From a checkpoint of a small mixture-of-experts model trained on Wikipedia: a shared expert of 128 neurons.
Below are experts of layer 8 (counted from 0) of a mixture-of-experts language model. Rows are named router (the router's row for the expert), down (a neuron's output weights, with its number) and show model dimensions 0-191. Each number is 50 + 10 x the weight over its row's rms, rounded and kept within 0 to 99.
Before each expert's rows: "raises" lists some tokens whose logits its average output raises strongly, later layers aside. This comes from a sample of Wikipedia text that the model never trained on.

# expert 50
raises: ".", ",", "-", ";", " |", " ("
router:73 42 39 56 48 50 57 52 44 53 39 64 53 51 42 41 62 45 59 39 41 29 36 43 48 56 47 51 39 61 47 58 49 62 50 42 51 59 35 56 67 38 56 53 48 58 55 46 52 53 30 61 52 46 51 39 53 41 52 43 48 43 54 29 49 41 59 50 40 65 49 48 51 44 42 57 42 55 72 68 39 76 53 48 40 57 60 69 52 44 55 57 53 59 42 46 52 51 47 35 46 49 44 64 71 52 55 37 54 57 47 77 42 50 42 62 44 43 55 35 58 53 59 44 51 52 46 31 66 54 33 50 42 62 54 57 51 58 55 44 31 42 41 43 34 51 52 62 29 63 50 25 69 58 44 64 46 28 41 52 41 53 56 48 44 57 40 61 54 47 52 57 60 45 67 34 52 51 73 52 42 49 48 43 34 56 47 53 68 48 54 73
down0:49 46 64 49 44 53 52 57 35 39 69 48 43 55 28 61 57 61 37 57 43 72 39 58 36 66 47 30 59 62 51 31 54 57 56 44 56 62 57 60 35 76 51 56 55 51 49 58 51 61 55 53 48 59 57 54 62 59 56 41 52 47 40 60 46 61 47 84 74 44 52 41 54 76 60 44 69 42 56 56 56 45 37 67 45 35 33 43 46 51 62 39 61 57 56 55 58 36 53 69 35 58 55 41 46 61 56 63 37 52 69 35 62 54 51 52 55 60 54 66 52 34 26 45 59 47 56 44 61 37 48 57 57 40 46 36 46 43 76 55 63 44 54 58 49 59 34 27 58 44 40 61 40 44 53 54 42 49 46 53 59 58 47 67 55 50 40 62 47 53 59 68 66 53 58 49 50 50 36 43 56 59 47 43 38 43 39 44 60 57 46 62
down1:50 31 42 48 49 41 61 37 43 63 51 48 36 44 46 43 50 37 43 45 53 51 58 48 46 55 30 24 41 54 66 49 27 67 42 55 52 34 56 58 41 50 60 52 41 44 41 61 43 62 63 56 61 49 52 44 29 42 56 49 39 53 66 49 63 49 48 34 53 49 45 43 40 51 53 49 41 41 44 57 42 67 67 43 51 53 46 54 46 57 33 53 48 46 46 36 37 47 44 45 46 65 52 48 44 55 35 51 42 66 58 44 20 56 36 40 51 43 57 42 55 54 64 46 66 47 62 61 48 34 70 47 30 71 67 68 44 67 46 42 47 42 69 47 53 70 54 55 43 45 29 44 49 69 56 68 58 33 59 50 42 48 31 41 51 49 66 65 37 51 57 55 49 62 57 58 75 57 37 63 53 55 64 35 55 55 65 58 54 55 46 56
down2:44 41 65 47 31 58 37 38 54 53 29 42 54 47 63 66 69 59 45 60 32 64 57 66 57 46 58 61 53 53 49 68 51 54 40 47 42 53 74 50 57 40 55 54 36 42 28 63 52 53 34 45 68 37 58 62 47 22 61 28 27 57 57 38 36 66 38 41 43 35 81 63 62 53 49 50 51 49 43 49 43 53 59 40 50 70 29 52 47 45 58 61 52 47 55 50 51 50 44 57 53 58 41 48 49 65 60 52 31 54 51 63 41 47 41 57 59 36 71 41 51 61 82 51 53 44 46 47 42 59 54 44 67 52 55 50 36 56 65 40 30 51 49 49 52 53 53 49 41 72 43 54 55 77 54 43 57 58 52 49 47 44 57 64 38 64 50 51 53 25 68 47 54 39 54 56 36 39 50 38 57 52 49 60 64 46 38 31 52 55 57 44
down3:59 46 55 48 39 66 39 62 45 49 60 69 67 59 54 35 54 46 44 37 52 42 54 60 34 39 33 40 64 55 52 60 47 51 42 43 65 40 61 55 59 55 52 62 54 60 36 45 52 59 58 64 50 51 46 41 43 51 61 49 39 52 45 48 38 40 45 60 34 49 48 75 42 37 46 44 51 44 50 82 57 31 41 43 47 53 47 47 44 40 25 52 38 51 47 50 38 41 65 57 48 40 50 55 37 55 59 49 42 65 63 33 50 59 57 50 39 43 36 50 42 77 47 43 38 41 58 64 51 51 21 54 50 53 44 48 58 57 59 65 43 50 49 55 54 52 63 50 31 53 51 38 50 34 46 46 40 56 44 34 60 46 51 45 41 36 46 62 31 43 50 54 48 37 51 50 52 39 34 43 56 72 50 50 30 54 53 47 66 53 52 36
down4:60 44 52 57 34 61 51 68 37 53 68 41 55 51 68 61 62 38 45 64 41 33 50 52 41 48 62 56 40 48 32 57 75 60 62 27 54 54 64 39 71 60 36 52 50 38 49 39 39 56 41 46 50 32 63 29 53 54 63 47 60 41 51 53 48 44 46 57 64 45 37 41 53 48 58 54 50 55 44 58 46 53 56 56 52 59 51 53 39 52 69 53 46 57 42 47 20 42 39 42 53 59 39 69 61 35 38 66 64 42 46 58 60 55 52 52 58 52 41 63 67 60 51 42 53 56 35 34 67 73 37 62 56 45 50 56 64 30 58 58 56 45 40 55 57 57 48 56 45 59 70 37 82 28 55 67 45 44 52 37 42 55 54 46 50 61 40 44 43 46 24 56 34 35 39 57 54 49 67 34 43 51 50 64 48 54 30 61 58 64 52 55

# expert 41
raises: " the", " ", " U"
router:58 69 42 37 58 56 39 60 43 38 42 30 54 59 34 51 64 46 54 62 62 47 42 53 66 59 40 37 41 45 52 45 45 33 68 44 66 50 51 59 51 36 55 51 49 50 41 52 63 53 42 73 57 53 39 49 32 54 52 37 52 60 60 45 45 48 48 59 28 55 54 51 26 52 32 52 72 36 56 39 47 51 63 39 50 50 37 54 31 42 50 32 48 59 62 64 29 59 48 65 40 55 44 43 67 54 57 40 60 34 47 58 71 44 44 48 49 44 54 43 35 67 55 49 44 64 58 41 64 45 42 49 52 52 50 49 41 49 53 49 45 43 52 72 55 46 50 49 52 39 53 56 72 27 70 36 50 60 41 45 45 64 58 49 57 44 46 52 68 47 53 58 58 42 38 81 46 45 56 65 49 54 62 62 44 46 72 44 49 53 58 49
down0:44 52 52 60 53 43 54 57 59 58 44 43 59 63 27 44 51 45 61 37 46 44 52 30 45 55 44 59 47 53 30 63 33 57 55 54 65 62 38 36 60 33 51 44 64 52 47 45 49 51 58 41 36 60 26 50 46 45 74 56 40 52 52 45 46 34 56 53 53 66 51 45 53 54 60 59 29 33 59 46 49 23 48 39 56 52 50 54 64 48 43 54 70 43 39 53 54 60 57 58 50 55 40 62 66 39 71 27 47 45 69 46 71 50 60 50 33 55 36 50 39 44 54 52 41 51 54 59 46 57 54 52 38 52 63 42 45 52 28 52 59 40 53 47 48 62 48 59 58 43 52 38 68 67 54 49 48 40 39 32 48 42 33 48 35 46 48 62 51 48 36 50 34 46 41 54 60 53 51 66 53 41 37 46 62 56 35 22 42 51 28 45
down1:62 46 78 35 55 49 56 39 49 53 60 39 60 36 34 54 40 46 49 50 49 33 42 45 60 38 33 55 46 49 55 45 22 56 56 60 39 49 34 51 32 41 65 49 42 44 52 50 71 40 53 61 66 55 61 64 48 60 45 45 56 72 41 48 76 35 49 42 46 46 51 68 43 39 45 46 44 44 47 60 48 40 42 42 42 45 39 66 55 27 51 74 42 41 36 58 37 58 63 71 42 59 48 61 51 60 57 41 59 53 33 27 69 47 54 46 48 62 50 45 50 55 56 35 51 48 59 52 44 51 42 51 43 59 60 51 59 69 21 47 64 61 58 71 54 43 62 38 51 36 40 64 64 38 44 46 38 58 59 51 42 46 55 59 46 50 75 59 55 39 56 38 58 56 53 47 35 55 44 58 48 54 48 62 41 56 49 56 46 62 60 38
down2:47 43 36 38 53 55 47 58 47 45 44 38 39 58 56 53 44 64 47 35 61 64 46 28 53 55 53 49 38 48 40 56 91 42 62 51 75 47 44 42 37 49 43 50 55 49 35 35 42 51 49 48 38 49 65 51 55 51 45 47 45 55 60 63 48 51 51 48 47 53 42 50 55 54 44 54 46 52 55 67 75 36 49 65 65 53 44 43 40 57 39 43 52 45 47 46 38 58 36 49 52 46 28 47 49 74 48 46 61 51 56 64 51 31 59 73 56 36 54 73 39 67 65 30 48 39 44 63 44 58 51 54 36 46 48 44 52 51 51 64 53 32 60 49 63 39 41 50 34 68 62 53 32 66 63 40 63 57 52 50 46 60 50 45 46 58 42 40 57 56 47 49 38 51 55 66 53 49 52 32 39 60 54 40 58 44 53 49 46 50 46 60
down3:39 52 58 37 35 40 49 55 63 38 47 66 46 52 48 43 59 36 57 57 54 58 55 51 52 48 45 55 27 49 49 55 36 53 45 54 48 53 62 42 47 57 60 53 66 51 48 61 55 54 53 56 64 57 43 56 60 56 45 28 53 52 59 49 27 62 41 50 47 33 36 59 48 48 59 59 49 43 38 45 56 43 47 49 63 33 43 40 64 55 55 50 64 43 55 30 62 79 63 40 34 53 39 48 53 59 67 58 45 42 58 49 51 42 61 47 58 69 64 43 60 37 51 57 55 57 72 36 41 45 43 45 62 66 55 56 45 62 45 47 29 55 51 40 58 32 35 25 43 53 56 53 64 64 56 54 35 56 50 49 60 45 55 39 44 58 34 54 56 42 47 51 44 37 45 31 51 53 58 52 33 63 50 69 47 55 46 52 47 56 37 51
down4:47 66 46 50 37 64 51 42 43 45 59 60 49 54 55 46 58 52 71 32 51 65 63 61 33 30 63 54 51 41 54 26 64 55 45 36 61 55 65 43 50 37 42 59 36 65 40 50 56 30 48 56 62 52 27 42 44 44 52 51 53 55 67 52 50 48 44 59 47 45 56 35 35 51 46 57 48 62 48 38 36 63 43 59 66 63 57 64 35 54 60 32 44 66 41 45 45 41 59 57 59 72 47 46 44 48 56 48 50 35 67 44 47 44 52 49 45 52 44 34 37 33 60 43 57 54 41 63 60 49 51 29 62 54 49 39 36 44 53 63 36 54 49 51 41 40 34 53 54 61 58 53 51 82 56 56 45 51 47 57 46 35 49 55 37 50 60 62 55 59 57 57 66 50 42 53 49 48 51 57 48 58 49 33 43 43 52 38 51 37 24 67

# expert 25
raises: " the", " a", " an", " New", " H"
router:59 51 46 52 62 54 64 45 27 61 50 56 64 55 43 58 38 38 36 66 50 37 50 49 44 57 38 41 55 41 33 58 30 34 53 57 37 67 45 53 34 61 57 47 59 45 44 36 42 66 55 64 45 54 53 41 46 37 42 50 67 69 47 65 52 49 66 64 47 49 47 60 37 60 45 46 71 35 59 49 57 56 43 32 64 40 39 50 33 42 53 50 41 65 49 63 59 61 60 65 48 64 52 46 44 61 51 58 52 89 44 54 41 53 44 49 50 37 48 45 53 78 48 50 49 70 57 63 54 60 26 47 53 41 53 67 54 56 49 51 56 39 50 46 69 46 44 50 56 48 45 59 64 40 54 27 45 39 21 50 67 55 45 55 70 56 56 52 44 56 48 41 36 51 47 50 36 44 51 50 51 62 50 50 25 48 56 37 55 55 46 40
down0:54 45 58 59 40 44 50 56 39 52 38 51 42 37 56 62 34 35 43 42 41 38 49 45 40 52 40 48 68 57 49 40 85 54 58 67 41 40 28 57 59 53 76 47 37 63 53 63 47 60 55 38 59 63 58 46 46 28 42 43 51 54 51 30 59 50 36 54 47 46 55 38 24 41 38 62 49 54 63 68 55 43 35 51 61 45 46 58 52 51 58 33 56 67 56 60 50 53 54 52 60 40 68 63 57 48 44 51 61 61 60 57 33 23 54 57 43 44 56 55 57 57 59 48 43 38 39 51 59 50 64 47 40 58 39 57 64 41 57 41 60 47 44 61 49 65 70 45 46 55 39 61 61 47 58 47 58 37 64 61 63 51 54 36 39 32 43 59 45 55 65 51 50 48 46 50 52 38 52 58 46 72 29 32 43 50 61 50 58 36 34 52
down1:63 66 50 49 49 56 47 61 56 41 49 40 49 71 60 51 55 35 56 50 40 53 41 57 50 42 51 49 32 53 54 43 34 46 56 44 50 50 59 67 44 56 32 61 48 41 65 62 52 76 46 61 52 37 43 45 55 51 44 58 59 47 53 68 30 52 46 60 49 38 43 46 47 45 66 68 50 47 38 51 44 67 48 41 56 40 46 35 66 37 42 39 54 58 55 56 39 64 38 45 55 36 60 47 56 44 48 49 47 38 41 53 66 42 36 47 56 46 60 43 60 64 52 54 39 69 49 48 31 42 48 54 43 32 65 43 45 51 50 55 65 49 65 27 42 74 61 65 40 26 56 59 50 42 54 54 45 46 41 59 42 55 72 68 53 62 47 37 45 41 44 54 36 61 53 54 40 57 45 62 61 53 60 67 62 55 63 58 44 65 37 43
down2:44 44 67 32 61 56 43 53 47 45 45 46 49 42 42 32 44 53 64 56 48 47 58 39 71 49 49 61 50 51 44 48 36 50 39 61 42 73 48 55 50 61 56 62 68 40 40 57 48 51 48 56 35 55 58 30 49 70 39 49 63 51 46 49 51 61 49 46 50 53 47 36 51 41 63 54 48 35 40 51 48 58 41 40 31 49 45 62 44 39 62 29 49 48 50 63 61 60 56 48 51 48 23 37 55 54 59 44 48 38 43 56 67 69 64 63 55 63 49 36 48 63 46 37 63 37 60 50 33 64 47 50 58 31 37 68 37 39 57 44 40 39 39 59 64 58 39 33 72 55 61 48 50 65 48 45 41 40 49 46 66 53 43 50 46 50 34 52 47 44 47 63 46 52 32 48 51 40 47 67 50 45 59 55 32 48 37 63 38 48 53 61
down3:55 56 44 46 40 44 53 48 31 66 37 48 49 48 38 44 46 40 41 31 35 53 49 46 39 39 63 43 61 47 51 51 42 54 47 65 43 43 35 53 70 43 60 59 42 43 48 56 44 53 64 41 41 52 54 64 44 53 33 35 46 46 43 49 51 43 36 53 39 44 46 53 43 47 51 57 43 37 33 48 40 55 28 43 51 61 22 59 53 38 66 57 44 47 53 56 56 41 61 64 55 52 34 56 42 45 36 60 57 61 41 45 44 61 66 59 62 48 58 59 61 41 48 47 47 60 44 52 35 46 49 33 50 56 58 62 28 37 59 44 53 36 33 63 61 47 38 37 48 44 37 39 37 48 40 56 50 30 51 55 50 38 61 40 54 60 61 61 40 43 37 34 44 23 40 52 45 39 54 67 39 45 62 50 41 47 37 40 51 35 73 40
down4:53 41 51 50 37 58 49 60 67 50 60 57 60 56 57 52 38 72 48 55 43 52 57 58 51 50 58 67 50 43 60 41 79 51 42 65 45 41 54 68 45 47 55 48 48 54 45 50 48 39 36 57 59 64 60 63 45 64 38 50 40 59 66 48 39 43 41 58 50 53 56 51 38 56 50 43 51 59 35 55 39 54 50 39 50 46 51 40 50 65 37 48 70 33 37 55 67 40 47 70 64 57 60 59 46 61 46 59 45 40 51 48 35 46 65 57 38 59 48 52 83 40 44 49 47 45 55 49 31 43 61 35 56 45 53 41 41 51 54 50 46 57 48 45 31 61 66 40 62 40 46 53 44 79 51 60 53 52 49 57 64 58 59 64 54 45 45 48 57 44 49 46 70 33 39 54 36 47 58 48 41 69 51 33 52 39 46 56 51 52 48 56